config.toml
d_expert = 32
moe_layers = [1, 2, 3, 4, 5, 6, 7, 8, 9, 10, 11, 12]
normalize_top_k = true
dataset = "wikipedia_en"
Below are experts of layer 3 (counted from 0) of a mixture-of-experts language model. Rows are named router (the router's row for the expert), up (a neuron's input weights, with its number), down (a neuron's output weights, with its number) and show model dimensions 0-127. Each number is 500 + 50 x the weight over its row's rms, rounded and kept within 0 to 999. Numbers have three digits each.
Before each expert's rows: "mostly gets" lists some tokens that are sent to it at least half of the time; "comes before" lists some tokens at least twice as common just after its tokens as in all text. This comes from a sample of Wikipedia text that the model never trained on. Tokens count by the router's weight.

# expert 78
mostly gets: "2", "1", "5", "0", "3", "6"
comes before: " |", ".", "–", ",", ":", ";"
router:484429471542489498408478503522452489586456510535529493547513489512519569614461557615527492551490454517549451370458622489478525477476437531500518515545485460432445486419505524550415502506462530464470487476568476464551566522471547527421458469386412497570460575393530529492453478427501454541563552440535428554563620558478428529418535493510500558518526548517525494499477415446506558469495
up0:409478476553508531382488548545470519594558539581528565485523481525555544473496416527448534460571497467572433590441548485478454492548456477461533492580576543443442476597525523584486427472461552467448539529525419408354492443472512573486595501492528480447470607460535499480537537527481431509501495464510576505538519444501509530564484498515568545455434414541471432419502481446556464475463
down0:585572532534472575514465398517430552507488554548538493606540457573605452447487453519593501491536511441497538494500578452554532532418440390507554542445441544474561475529540479491527535455573445431544495580453420569471509458478532524489556530527467455504537485497599420571556485500473474519456448533571470402508454444553523475438534470437414460416455458479523465519389468484546527531538
up1:494489428501531534544588481507384570429572497423455485488554466540506515469572491503380517467524516487504479464588491494483536521614583441546552506556478433435602553516500533574556489503473478476494389549496529459528563530526455548449526449530484441538517478373437418590462511438441538471531523446521524570518338545516483456459418453492489523551542514508475556469536513433522495526441
down1:516461510464436482465438406465406567472421484519573540423511480588512644546517456513518504424471441500542628570525549558421507427573392477483495431511567521571464487541571566545460426515496469566493505560543443497528434519518466542473531526494506479506424520525506478465417494512470582540528505553488571557501379476520515556517485538502554397487490469471564498518494429422554465461553
up2:398453471500474489520525540488456443449538446570501506430603464469480484549542430529562482512510427489562460490574538503524415519513537480552524520612458451422577417593503545524510552560565492445487575590556411466505567472533526457449544484467586463514491554467466425511486427530487472394493491613444471456499559467480510507508437485432584585494570560546485496540556493403497489403487
down2:493445511483389436545461485571514595555606469486503520625457454466526473551468516444636429595527525550553499564542475544493358552536505573489514568534519516529539503463533480425545423483462507509504481537439507482503497521580468537493447549491463506494438552431483509543473477595480394466533503470486495523500483393393550507470529509433477566457560562496419501530459484503382468478477

# expert 64
mostly gets: "In", " at", " In", " in", " during", " through"
comes before: " the", " ", " a", " his", " an", " this"
router:485488590567541476508502451526553502454533558527461508541488453414532397465468524388490545483529655529574496458493444531451483455435552463543520493460476577490537484453518546406548484521538515554503511455476476484608466465533569469582460432407446540524420537611525539539587414481560535490492524500537478479494384442483611482574498396555486468420500478521504534485510506549533450536479
up0:466430570590525433527439485519495477494439487529467472470454607519516430435504495530527444501534560609522489434437494504463558469531516457471606436541526550447513532460546469499470434514510446425537403466495459579613555463504571475558540432492480482418449466510459628501602550544497452445547432442465535529462517420487544494466532442386467512550554462558581534416518534521523506549537
down0:457547503386539583514509531502544544552528481565449576552552549538523434480512516529500532425525504538474517473643474537461405573545575511492442457454509436509476327437494518466491442559484535482506403502517491572467543604548451478519488450526486460597470491480540532435517472496485513459515524489439432441521438567473467368456446491519542449534456600481567503565545459517479534549446
up1:532532497480484503516492492587471490518624503535479530615525476575435529487527516439336569509494505477544469467337535530503495481482547523459475498445454559570499513512463553513526475512501503488494508470492588472480455482605560495479533489493498481460534420593525552422519506530546421548384452504523562494465438565530488465519431503507472610517467593493467457517490501412361538470409
down1:595577446460506518541501536492555476512523513484525442466504462618548516494527429521510432524569472484409537515451500554532510439440437511438493471572495499449450524534458473537447616487570520577484564496569383542589551512504528464427487401485543563476435521498523425511551501501531485424525514557503516442569497600553515641503442496403491545466432458554494483472437395512455467443444
up2:498549488482420530504562508525531514527489505466504539484391495430552434571520587498431530533449549513501582594505514516484427482535501488437483503494548391547502536472458497436469413531528465511514552508482547444529524529439592406535455461578453453504493530473534468381581561436458579608435583469527582488506558503515450424517510527426422548462553560405400479486463531587523553513536
down2:498490454457502619491575444458519549482493535477425466442472474513481463514546436383459543445434463497471527521465523539512546383498516448641599521464546503626574579478540521467446448506541456511483512530468477456406480472541492491533459576513456443432478474500521489548528428448543571487560462514453592506492449473520539422440559540590521412557501596492508519554504483628527467478504

# expert 44
mostly gets: " They", " those", " men", " Women", " they", " women"
comes before: " |", ".", "–", " |\n", "0", ";"
router:546390565443541488539579528452514575499475517557459544550434474572436563542536573488502510478535484457500443403420438461476473457493588633600558547478487571502415546524497509460508500506497557528425567525515573466520499547508432555440480588469484509549419452480472466503484492415556526507543447576497582446532488575534532557573419569482527516499400454415446471482452510531435461512515
up0:595552458511546499537539493465435558526498545487441538540520540432515518494570586518524490547436516564454559452410445482529588477535425499472425523506468550515469521481537647480422519499495554476494392550419503517489491451450586511557525493520520467470443528535390506479533510502492414539448406403543582477556478545441485471565447555426420525558540576442417572471542415487519461541513
down0:544407529500570564492481422531504472555482467475429524542500529461522431433416554594484473510537543481524475391539561552491508396524478490474496530486471450394429515454425549517565567440549515533477537572538488437445521507491479485473412517481548455537541469418497478410635576552518524529505419540544500483499453439523527476476428536586459601530585385518550528570474489524577467480534
up1:461514412496452480567480546489475416506501440574430530455403525485496476433531489548475466522454496545596563409404526498634527509501537531538569606537509400471520450614512583479515435516480536516426565488532576447505474402415477544449471548549567488557471471500506516517528408514476430470481510483520478573454457483506555495463516443557523538538490489525511424610407562515549432482511
down1:577525536517528445555499472553446423414444547536476539459494509510511571425511591539545547522470513563420536414508480527539502545586393448468455550531583531491463540621556518512470427385448524391392522410517506492558554488503536460536477474505492525473502528552539535411461438513524506486503442401495515520511478487429552430606516512458500485483452504546576558481540496421543575418470
up2:530455429513470499487572576561484480539519429448578548571503491404512537480492571552518489585465449517458517527544509477557401540538518539475564572491455606462577560438483465496470531532536506560449355536496518462463445516529507596492416479549487466413419461457507380443442517556542535417436576600467511483461523494503545545477525478514538467552398475484445494554501493499530416558446
down2:536546497507532468499527398539450582484499420464405499516577544398467610452484438528643529511484531489498495534573438462544516509521470524508433487478536525494445446531537482496551457382509473381518554467562548539545498523548485513455483468533456456566576434602511544426537529537494578498537557502445464534472539504485521501559461539454441491555429641504500405503540444464476464426428

# expert 22
mostly gets: " JPL", " MPC", " information", " species", " music", " Location"
comes before: ":", "\n", "==\n", " of", " by", " information"
router:621524503386546458558530452463502503488517428485536448483552481510451449451461423505426390509543495508444469540575593472511513538612544542490465581544574490413474511509473489513479534447463427429537482444555419539496507571569388544391518586494493511539494513526535462551431526534499465507530480568468510500433518438538574527391409478517588470472576499431551522481463559528524538467504
up17:495506460561540409509522384493522411510486510468537489431543567538493508600566503486647441555467416501540455479503525478475493496567517493539425498527544474586527448407519498469427504529553542510473468403513498585425440527522458577580577419425454493460581500471498503576447442486520511428516605511543433443519476501538479500487476575505455478442545424538478485482418568589556535549511
down17:523529490521568473488538491510414497544517509458557508533550487456492559589518502457495539480563512471499426470577415497456535450451485512520463506537510562542486584542600580517458492540537459485523502522465504348540425511500451517463525483433429492495543485528495420449391533470491493476530509543539458535477574482513522514413600462447524466467553472347360626556563525438425496584531
up18:481541506493532460482534538327552470503528503566555532549566607548440503534560481518506510471571460480560527441450549548498455515451477603438479611616495417473508528437540467471481492545516514441467551537504455467496476536462482523390517617486562531465473493464469409448414516488438450420500488555590470472411545439564528461502447519418454557550505527538573498424544505474515506537530
down18:423443502573441514518543508527546509419517495520404534461583487464524446464516570506439552486472520433590528415413528541524466468558457540588469491452532449446453502484471509533462478563507562501395505581438529545468476454490493607502577545599432562470453529489450510525497409538530551495408465444388561553540523508500562449544562465466429517530459576593495467506481589499503457564422
up19:501407501652483432512467474557539482598561484492424535509498443471593509457588507524520532444402473464483486505528547509551432518500471410470508410433473523530407430488536568507521569525544568515419424452577565514466466533476629472500577395537499453551485507517411569502535448483539502531500482543488462557544553500411486559480535522582522483472464426539461489475422512540436543508474
down19:529518469498497527546449430519520498537440495554512525516500461555522566539560496506564452561457486473509595434463519510577448548424454431495477418404544504508489384458512460554484497457501509561562532558541534556476486435523472452471445443583466525459511445552493570469579403469518523605460352502558559381537478511586415483524567472512525546466516461494576463481389465492557546506583

# expert 48
mostly gets: " up", " played", " made", " won", " work", " life"
comes before: " to", " in", " of", " by", " on", " for"
router:522585520474493530595531462543450529554587506428469556565507508445441543448474492492497451557576569528419485466449593545547461444553610577458455486520455547417536562534480491464543541591528536436433507481543524454479492531578582471500516405551455536463444472503456596417577486507497539502557419432478560473541582508570472457434502482511457508535546560479452543431405471497468427500431
up0:562419467514473564547509592494473559397624567511525496502459458490535471479524426521450492487542558430514472432485480526520534502476573545585401548487475488526601465456552580485518393511503484444496537445405558424571458551448526602477564496536447478525464530527507495561589547497418493529534469472543538518506465383574509515507519535559472428445408483431428461490474570464513433501442
down0:531438502483459485518542568487448467480464518447554568429538487562524539462535444491531517465474470505481499638492435533474556591479432437561472439533536522398486408399462549445532450464530537541572539542500453588406477404525422572544505431571512488447473630466557573540528437563523463516505472540523518507497504577492551455465536420482388527498554390494555482515507542470485488459542
up1:494529450466412539501559508528560545425419458543464554556563491549515391504502556394411459487499504442428532532499487476499419517474430403526444521550582546620458587492481484525512443525529529500434560481482468491533483544502538437443381563463573494489430518461484527514545527442484417544521465425487445533640510536502553559475523498448437559490460551561569486507458491468583542577472
down1:463470508413504469527489525508561372508391541507459642503520528525485488530458508468469480526476545475507474417524484511463501448493460466577418480479446404588517586586565531484596518553464547504524513554415550443484485510447460438510487522569566567456504526533560456450450502546475502441379531443481539543545524553490525442637469450540465508624489466534482460530562560424545470488473
up2:475513577505485448483504430490529542502520509509472395527549483420488440492537522469549508502468525525562510552441461508520523500560524522389476555445531498512610588504580365479523547558582551446479533416447568521447459493470473404495556485500472595442481471486464504473597610454459491569522480484403464420468531463551432413465590468538606468452519608515529470517474542456533497504563
down2:465470463464453525446542604436445533650495588460497484386406559444470517554506388456455474458506435576570609446498435497567456480536480489518497559431521510454423412538469586499471582471450413494509493582549478539560560464501482527501542478529460512517533506523438618464508487424505507492499522506549456486528511525523542453530477465550468546545481572539490491479558427567423491429559

# expert 38
mostly gets: " She", " Ol", " Ra", " Jim", " Tim", " Tom"
comes before: " |", ".", "–", "0", ";", " |\n"
router:527484505463501409511577505447525540519481565612509460593461458488467514512556577475476581532444510445539546437431492456540528453509533602562480575510490500507471516617434459526529522557486487514478569475444560486459533545398493527455537587412521495501459463421473471553464423457530529539499456533583460342533472585523490626553472488422510488425441444436500538525519516488458510418487
up0:474480490437536530539512455536506467477611520508550518517501568487485518590541527484537528448436472505527548482478441527535498451506437589512533581588516475555519462591472433496657530533563435489432479472436451456435521471425488461533501456423581511459533524594402493471477466516468570509577478578522385497519512497532405618446453575524532542513523450449451453405551463524475475419463
down0:406484451501444538488469535529496394537543537503507557432514508531513669517463543497428535556480474468477475446483538481496472476469511489659518412398528443518477539493450580521478435510415417542512519579485450513422581541522460472511504531554459545544564498447513585433467390463497519527519484495560515527447622487489569477455512562520559451510481553478512475478454568509430543429588
up1:541526442453535513505509412407504437484549511490597461522491505534569485515477558504431536484528508500477503576416564542538421567473584587456538496580478491432551518445494565504469447529497518538399582523477481452508497526472567551450487606563423372511518483455507507552482461565431468467521535377489475514499534603520457580453443547496471554473532434428514525376480595556488475462487
down1:482514494552534480513485532498471476571527464406490548526533550541509460467443513467413548467572494461484486498518488508501551539546402550526507499455449518523568473471607534462552481465454476477518531570453453461502576505538517628431504494464405486538518475517424514419449612519452527578431459529638529574550512571525539509411536451544415465572494448480529483575392481453398458396543
up2:388506490450526480550530458484512477508520547493527515495538462570486507544487536428454480503478515458602545580421401422546445557500542627532442503535450577534591535454542586506424534452391558449437512438442536446507494473454459464532531521541553471539490567460474585539495499515528458464460446403543592455461468558472534435523449548471407560480454541481547575532562553570456425461478
down2:530434491473531506415469444572468573551401442508496518432426556534466488442575497455497481554527496513421470612475562472423515488445423511460510443488514514449482512577420470499473478494573435498488555482488474554548533589557567539535428473495412522486491473492570546442512514427458453577468546565524376562421564548551461596599477516507544551527464504485586508488420541540584520438467

# expert 67
mostly gets: " In", " was", "In", " at", " been", " in"
comes before: " the", " a", " his", " an", " be", " this"
router:568421535535490523491485491480442497503565441584520531478512454364531423515516526453506426492515532506581543521522511553505492438522550512484526493503491453410444536506463425468491497509473539472416468545455457553508606455544481469580461384505529531579478581561557573466541441449495385465502569523416446482526425530432557430569407451455513485475449610538518591529553467513480570572467
up0:517419536530567504508482402517552496443428533532454481439587413486549570523414558437470502582509481567542525520568502527480569590485520417534549443582557432498471496499493451485571507530466536486430501483517505511424423516502450498543405579534557543534553564432425498516378423497490489497488436488439526507485454491510470567408555452460498567483448539571527417504458518482554638482542
down0:418435584489552435548435516570572539446454511512409473533509398498412475406554478447452545446453506508547414485478476512572496543581540516478445538554508519518483547592541474407511506442447514440532514577543409493513445518439597536514602523510475542498461436530439503459523568495576499429375522484559445569497485570517518466535499529509497471492543506383535524478590488568497449489556
up1:601496534504529435583548499512590509477490535425447443535556475572453510483504545502508530544417496518541534438505475468566559494490496387518504499474423491462455518489447440441502578445530540413406506578452438508547554472449448441522530471491508436453551479548581470521563528587515515454452548420556491443458465485483527575463510576461584544547513476538599454429533635499382479443454
down1:650566497500481526486492533526527445413510466592474392513509501503454511585509457508476494541585491501402530476546506514405537417484550503506492454501570452589515528518509528497501551491428491513447461503546538546545557451477561547481472520424443477437541523511499500503528411454413531499479482487441421510554477381498485465430439556539578479559490481526425489469496478619648590553430
up2:504490503517526442412495515538460469485536465521508429532516519489471459444493507433451439520448350506524558563546561493420416533517444359469509539575549465545497613477504531608496431420482582474470513488539455513459511484525472554573535477586581546548475612398532470423549483591547507509476550547508448486530620575526510420484541540438538496507455524428506487504457493499501468496448
down2:444498509490513554550518520491470625475376565499477524542457500479529489513541380448427420589510439428493544554432517437506576497502488499496474463568511513548466382533580529425437551447511476536473543469480505550498442516409464471564520418613396409450546536521563440492543529561474487537492455504547564519509533550571531497525528543450455492604450609484537497531486492430433490495510

# expert 12
mostly gets: "|", " Location", " Genus", " Votes", " Coordinates", " Preceded"
comes before: " ", ":", " Team", " Party", " Total", " Year"
router:541512511466440536477471510491456549548538457441593465543513488443509485432539449554471358521578541520407369471524596437482511586493563478494447497487507422558505598555484578462486487501461482461478430452515457577465502557617436469448492559468467465564522524530547407544523514572520530539471550557483448502470537487493556462473460338529499536470554483473479532496550612566497489478476
up0:494525487444446462527506462421550537608507543383537433443546569390518535514554511507477493509519588487481488487550633540590441493541533500511476446473510589475515496566519542513432429470450551417508459474534519512480533481557407476493509479497558417506483559521526504528586402471420474447483552408533536533515595507477607474430573440488508556491485529464458536510515499520445345482521
down0:475477558454573518476465507440369487509447508537549552501544487503452474554511542498471544557527425438593528540485499399457601529564497560526433530399507440539495516478515544432519584351547500507446544451526448497505555527537545505473510527515499467460453425500557381481480552569393407455499509507478467579549524550468546443506562439514478644502426455596516526485501509521505519478473
up1:434515623443524482518600475579431541553493409475530518553531508477461421467466526450497574415551434471444497483601396445515485535495515505541434462549441530432434548501485456515478453534543500483524504540493527511509533565473486461399484535506470510544469482612448475428462586536544505584579539579478537543455535495442590429444464416489522424506515558411408522484535509593522444495534
down1:497401384451508481539462533507528449540472484470435505426513546530420543598550564495491543498527513444535481587485479496484490519509642470454520462501447541480530523580518517535473517640502530450481579442399574541426520462495527489415452534402487475527554537489461458527482476543512557448505450503434446495409526493490615543568487470448519400464556438556594532539499515491455596484439
up2:492437473493506466546469538452391520515432447436476572494496514421470476460551536500585549602558537545569548503521533521450550465469503479411394561545593472552560393448471479546517427511516544492480472453451491513462383390444568494474436381519589486489557498446561424538516504562520535497550468553558397557544498520580470505496474489521411516526595490542486445498495484472542546498520
down2:456533413520527534534452582456564556585407525493475532533408488503520408544546551557507447479528519516501582465528469502571535513549579481427446526521464478468541413523557500457476497563467470421415504485504541454512582570479430550508486466449443439502420553514469612411450462483518464425578432378466519563506515538487485451527455513462485526605545503433547513476497593505507465551616

# expert 52
mostly gets: " played", " made", " won", " work", "ions", "ations"
comes before: " of", " in", ",", " to", ".", " and"
router:519452380487512580493477541528476504524560449521442505485511523504502503528490474530439402571524537549492528498543572423587389521450534514465425458543552570435525438548522454462517569464497492442408540491557541436492538517550514462418504450587489521586505525556507552472507509500573504506541432520346520564518504487519565507432518528413600512502494544513528443352412469496472407536470
up0:481517540546502518493504584493557399458613480507468491490485479445565540412493497584471586483475536438415444474525453535509469480483545516536518536538504480474517478468535572511538483437513534500468423493485447515497451570488473481542482478477377547619511503527469535477467481452467478421584581530511635487495436493652515550470537543401482570442449584524484392598487499472516426535421
down0:494526519497584539487415573478404502473426537473518474432446498474530591485583487523481556479483446465405470480472555550507611511574508549502506528480488440533488400568467521529519516484430456513521517562517494598492539497536463478596461422543335515525416552477520482536479403426489408477455479586515533553540482587500554551463484514417403521504534450566538508585509533486562455473466
up1:570391457496481489568590480428512453447482491446513504503474560391544536430491511533512513565545493562494633471558467569584515571476515528518365462456529465540519440560508509505437539525481548461472504559474563538516470478475483436472533586492506468554526430556504454520519458411405423595581546478521515452489557556485434472556441484534465471493452580400456628495466526488527469492550
down1:489487459541475465467539438559561522464539582442578430533488485473456378535497455502492500565416501511513510632495528594523526576454591527507533496483481477403534463472516487393433464526521513493499464484500451470498502393430562418478549512444493449559579575477557512573468468450445616513447464518474529447551476434421492475518479635571559547495508554479453539506581482544440556476498
up2:427462465507506532471429509503529431501591432510563500519458474533460536455436542498536506463522493458592501436502502585563452498456508464479423547544563457435545470512438502591552527537508472564463604513520444446541447406394452528470527521500488496533503586402515510549443513537486626528559510486376482544557576546476439536501486621529462485464548462565441589446474428422441539479485
down2:463496525449428499417505490476509493558561540421400481569537595444526495497518482473416475593512557441502498571594434574468520486463553574474576420537412507461555554453484508482428428529513418547407484488509529552596552505547502485516502410493514468478566489495556505451495478393455480497501536498472486529540377476507525445560527449532546461492501581423512604470609530502439571470533

# expert 28
mostly gets: "96", "90", "86", "70", " century", "99"
comes before: "–", ",", " |", ")\n", ")", "."
router:374460545456456429518517526495588475352449509527417537461493450543459522520554498500511491378504476483512484570538511546509458485554504479581482521502471495560440573545507544405433465498559542511437513455457583505412487558527479602486541488524465542488600477510365464441485469583555553509499535536514448533418484529561505564519452547488476491535415608481480449452475471417521565484555
up0:528506522513481518457460507407507553471566493502480516505526500475529439504521488444449525501484442521548513449523508528593464446493580534474435413603472615506473571530429507406419425532537478544419524509457553515505554486467492574556561528512482522538461514528470554462513556527492476481401590414476444513437466395487491516589501473602515482458473678442424568452435494561421538477539
down0:475446427534552472537419533560445437463448563473549470440422481497545606471492479564494460516487525463474510490514507501506426548515419508516448547545592539489522397461553526460487519412417568458515496436508486456527545497534579480495515493562464478495499519532583434480491402495521496558579385577475628495509571564511582500552482542447446469571536368500619474488452456481555472538463
up1:486503530507373397434546555507489542511501589463584549487570494527471504470420465497463428567476521445401456520455455478561459594511457541482510541560478533446532468431547489423516481541484608425467498411560466545517478498580592520467542561553400513451552525583464528469514579497573514469524546507449535462521534421566574508502428553584531466464472462504471496420441458504547595461490
down1:506563450481529488537426506552490467440462510501422483509503505524562523487451503528531557456562484484528538519612498513452540439519509453517496489503454541523405526495458548546414523403541548442465510516466506477476607541548487499511550479446576505440542542439498547461554374455563502565489470569492472483423593590492411490517522350518423489495409617441583503526581584554479422464478
up2:495425490506425433527446414480493558467605503558402625584453427463428446528478474488584548450497524467511435500426519564453540496545530547531535465451548506504538482531454460486598423559459452611521561435432499488568497508423525495547531536506463485543456479539461526605483454574431525403461500431494523473490514511540543572540601533490535531462490409454466489460601522543488441499500
down2:523473511550517519527507505535501493435454375506553375504454508573507541453472554518476474453600413495464371625529511546486583504466533460559591457408424427513516539477385542449513488572459506548431580466477523571548467605507535497474465540432486499446523533532467516480492503536478387569460471472529532466502548560578500520566509483492437494500423528418540560558564465506514519460488

# expert 92
mostly gets: "'s", " about", " at", " with", "’s", " His"
comes before: " the", " a", " The", " In", " be", " He"
router:472438470531501521582521451461565540579573445490403574502491550541538394447455443489553463515482509434539501595477508575613400482452549436512488494467487518481492481484538564574541471482472509511466531540519489488450493480516532509566461387594467462418492593457491532514463508507444440484507563544378469607552468394529491521518457589422474466555502570589520534559500473547547565449499
up0:501455502444392504481412551512415471512499581534523555508535515562529445545504563518454574468646439496553490528522574389599463604521469577514451461515525515470479484465429514548520500487508397450446527517416490478486476527428587503601530486341486484569527565591501471553445503457525445513452507520521487456498546449429490502545551504406527545492543549547502507483422512507449453489501
down0:358399482499575572483581501477465587469449532531509465526457441433523519548552542457540504518526559432436558566476537518528514411383519570457503491411526440507389515469455532461477501520459465502538471539504421514520512544500547531474406573483404557539443526494594553559445483458580458604483478489561518467524530474583439532485505480560477521530496492570461502609527476520480484395464
up1:458528419556471465521586438477468424530538488445554561513413484524571457478503454518469489442487475470480472531520537474519453453479594506594616435443477570627533535452492479466465462505517467521493497487535418571476499574559438539450509474502484442504476538453373466533532606553487520486461443479467470559468539469507564518419491545478588539535524479571466536351601488598499457506431
down1:462505566473475580492395585534530574515452530532406545466549491447405463566543549363552522536529528507453508533514582502490480485546451510458445514464489455532411488506504597476504479533369499512436423494458508485573392511452556427518480477435479529523498531510533547451434404461535489488420566460415529509528534461516516576596517540589492487487569529487528533587522488402494568517539
up2:498434432488460566584526490456499404544598423528556550530461525438529385569532579544534483420554495588538545473472534443457462473497465493477521542550526501576497444442491517507522491493568470457409522513553549523488360545535492512486453503571446352442560448549488474486558429485464489506518495535487536468470461459395487522516484534456516521504593443471577466482601508414537562578472
down2:535511474516495524536554436499477556466529535474497451473495509449503482500522484569556467513545581579478560519433495591582595577490585517461505385597480494440496386533469490416577466505521536478503509396527542438611487585503432496477600479475460519465409534568645480548496477454502441448485418521542453421495503558460440562491542525450505514451460482472467546506474458442471541471409

# expert 56
mostly gets: " University", " work", " life", " school", " government", " School"
comes before: " of", " in", ",", ".", " and", " to"
router:483539497471590551470481510566464484472592453480465481420565511556548563559471444381503452509514534546456437469549491463515405437459531548544423466511491503433521480440541521480526573484522558497462471496552527474492486592519526444461549386559431520635477507591469589433512470495521488462476476542415540469504546497525511534424583527452489487470567506546517420370398495520567412552487
up0:476459483449511498483426573456558435537620491483490533631466486490543522458495440514481440537482459444517536512456487488635518530470470577530470508518494559514503480457559479579488438484612487441420527523495575568390463588500434498457550468517458400575475486431488551468499486533517563559428526535421542536475443399481489561488638477510493555424506483540425432559478484474522474552485
down0:529432518490542511556391536450431479453421550539511494514542441485576562502457531542455546508496536507526498531517503434467525564618410514492485480490546429531515411480413519514434513491544420565562431518540560455469458494470485586576428454617517481498409488501453603469488425421549470514505514493528540395513422470516543499493584392452486450491581426542541534593491512517509558529560
up1:525535561531529494468510466484412478488515536517520534480617398527512467579416489444522542519540508424450506472518488481569447532455537461515445538616447569502531692374483551503548531491433516555444492467602527503499458542503487458437611420472498529505460436578477486488497593468490509399515500485545498478512497528437467473523543411546597522477551468513475476466479424515553422524464
down1:507555415489525521465477567516610474576486449506520501609584547489493555488559417492443522542530518572541569497456491408515390510491401480529547560430516581560538384434389476466504432528562461537524532569561609479531500544509505461441474515522549441495482479473483448480512526469491441569512471505461484504510496484543419457478491465551493464486560444376517466514440449506439630541539
up2:510552496565510542457533619517492473436454491468573502430561426543471610475467541520568552474500517554573498497557522401497418576591584536564417496544480522438518466530438469422574585487500511496525441443546516557568541481563451542495536506479438487553532419494539453528506488464594458501493521495544495496429437419544572481489410475421441421410534521503429556536418528500427495515460
down2:451545500457570493542595377487455508505531468459486595511487487466461464578584532377463421499596455469497564472488521487522451490405594487544485523459478470520534583418458498521551470525522494528517550522397449494533549489473496450545492535468563495557507533544375435512557454499464475512498444492411434505530566514505477514554479487641535542463455593404410596460548537484492487536495

# expert 42
mostly gets: " Total", " national", " local", " small", " high", " water"
comes before: " of", ",", " and", ":", " in", ".\n\n"
router:523626433552507593608480515592497580469495508457532535547498508558537396564462486595527491496547538546521488447508554537553408432405427496494493536498448460527461452454444506457467550469557527514598495476588455442477482479550491482468448608517525511573474465494446472525505506501565556468453471499531469469463516395515537452360503455549573419503536442583491469528432514471570471563530
up0:519509410566512497674491454479548460524461501469588500460488538560575507507370574472453458534560539529443471459490483462572547477430531471495492510553467450535439459494506489476413498539451360429606490476566498504481436537508444503531526463484612513563546504494458430642512535507451473562479489598542439532424491475491579480476452470500485511499557506577533434532556518465497475458478
down0:444466435441612448510630492490469433495523557525446445515547558558454493586585492426624536477552567454441437525493546470476439501476492437404470508498459511536475529566499473579484469413502499418518547439534489544481576480482595503457434463539524471542520456476583428497491577534452436464543431474610513487547532500525585471534611449525515519494443489428462477554447512456456546512521
up1:478493518545535538519562535490509487466534579487470537518479489557472541505497427519492536471448492488487422537442574590628402531522514408444565538489507533498512501536479441533603488506603537442535538464484542405564519439505467551572493604411512550428450478488431483584398474529543603478463539416478539490439459447440527433492514525500470451486554498578346524541481531549426509521488
down1:527566540475542520482468522434534522525492479491533505539557460612537437470538481560498609442584460499534555440529544504510536462566427465475484575453420547555505460498533488564454544515487474507587560540416407476534398478528517537399387535485406527411510495382406486495510573370510479531475542449538569598478560557532451511507545542505531487501531515482471467532449413459470467496462
up2:556471551458449518555468471562371503551515578514505486479564510469557502507481478472533522383498532455508542488520521509506488468479422473517467575421526545442527570546521516490517574520548554518471552520569577441639396474515444542423471538468550484376496531390409503559486499452431475511417573547475503616505417530534482449508442490546564500474537523455419531474466509531510470572407
down2:515563530498561535450449413565547536552473447532526517550446477540558506475453503543448468564514424475556438472438397586470387466521468360474538550469444486558467548488511452471420488447547456552522509620558397476445505477485565533556572503539479520509590480500444428469545510470459522507458562575489534482510419438581567472479447613457449491544556494583500468573491515526498458486528

# expert 20
mostly gets: " Born", " music", " —;", " song", " Genus", " Votes"
comes before: " ", ":", " by", " \"", " |\n", " —;"
router:557402426489517490565548501508485526521538492502505422562471454552492486519511495573515465481501519450593587386491519489459553461482576416507565518488523549452521444576540486504446537461517427513432554506504411524417584435504514503546544508476473479439544470451499502587477453580514530523512569509450468377518565548540490585413488544490618446362463445440444553556474456539486561571531
up17:517514481503556434542498506453513451499533634572490454542494501577463516530575499585481529568517399434543516497465542549602570450508533447520471482458597474587469551436456519555465598456560474513478455480467543370484556503457474452574571468457451446514562500463504496492517507517480439452451532527482544550445522446472531496442448484434535581402432469497566464432502530510549520342548
down17:535471549521501540528448483496517522539444395398589490529423528522432461441516406503484496436518489543577445519640530503497532547488418494473521511480499574477538587584519392493444504450421500420507427498539434573556415500576557582483521555448526510438452532574510494573472457478497430479484509482505442431503528510483493568482519492587489477394544571457416521531568563554514578466488
up18:413464634521585425527519474515471517516511474509431426492565445465565487577538532436569538511469532488595522469477537449625564536440408530475563541499579514494494527468558494477455550455422494548475450432489458515541490507487442455435631495577463459496502436541511488575460505498525369498535444578430524594482514504429473526460507528515518396449541506506461586495495588456498500473461
down18:588480530500455498461458428433492558425538483464561446513504472584502451488574354516493470534564479553558492441467565533459490482475457423462498509540450533501545527380511475520488560456480448524576569518555521478455458551574494457489467619551494506506488431478595472490490581388532612534523466561481504509463548500576503498424556494454479486434480558388568570526533526374501518514479
up19:574517449481519510573565345499555477477536508495525433441490456536572565500480558485573477453537548540514539446510523476500542589473554462457455624479521517488432583550494551454449552623474521428583495453380517455473487478462486464495477461564537528492438513554477518490424472516441371554486545484406530502491495594479528483402463525552489517440494423587481541575493539500439487529549
down19:540418461547464461563495353571574529532461461555509473556536471454536392497467550518484500585503570464563432562394522451490559490466477507516608423547538507504541512503548518460462513530461531547474514483598483502534600504510485477535455561475450383546509484448482466462548478459546571450463478472509472453498494457472560498499607386451495628526558413447530444497485535523549490439431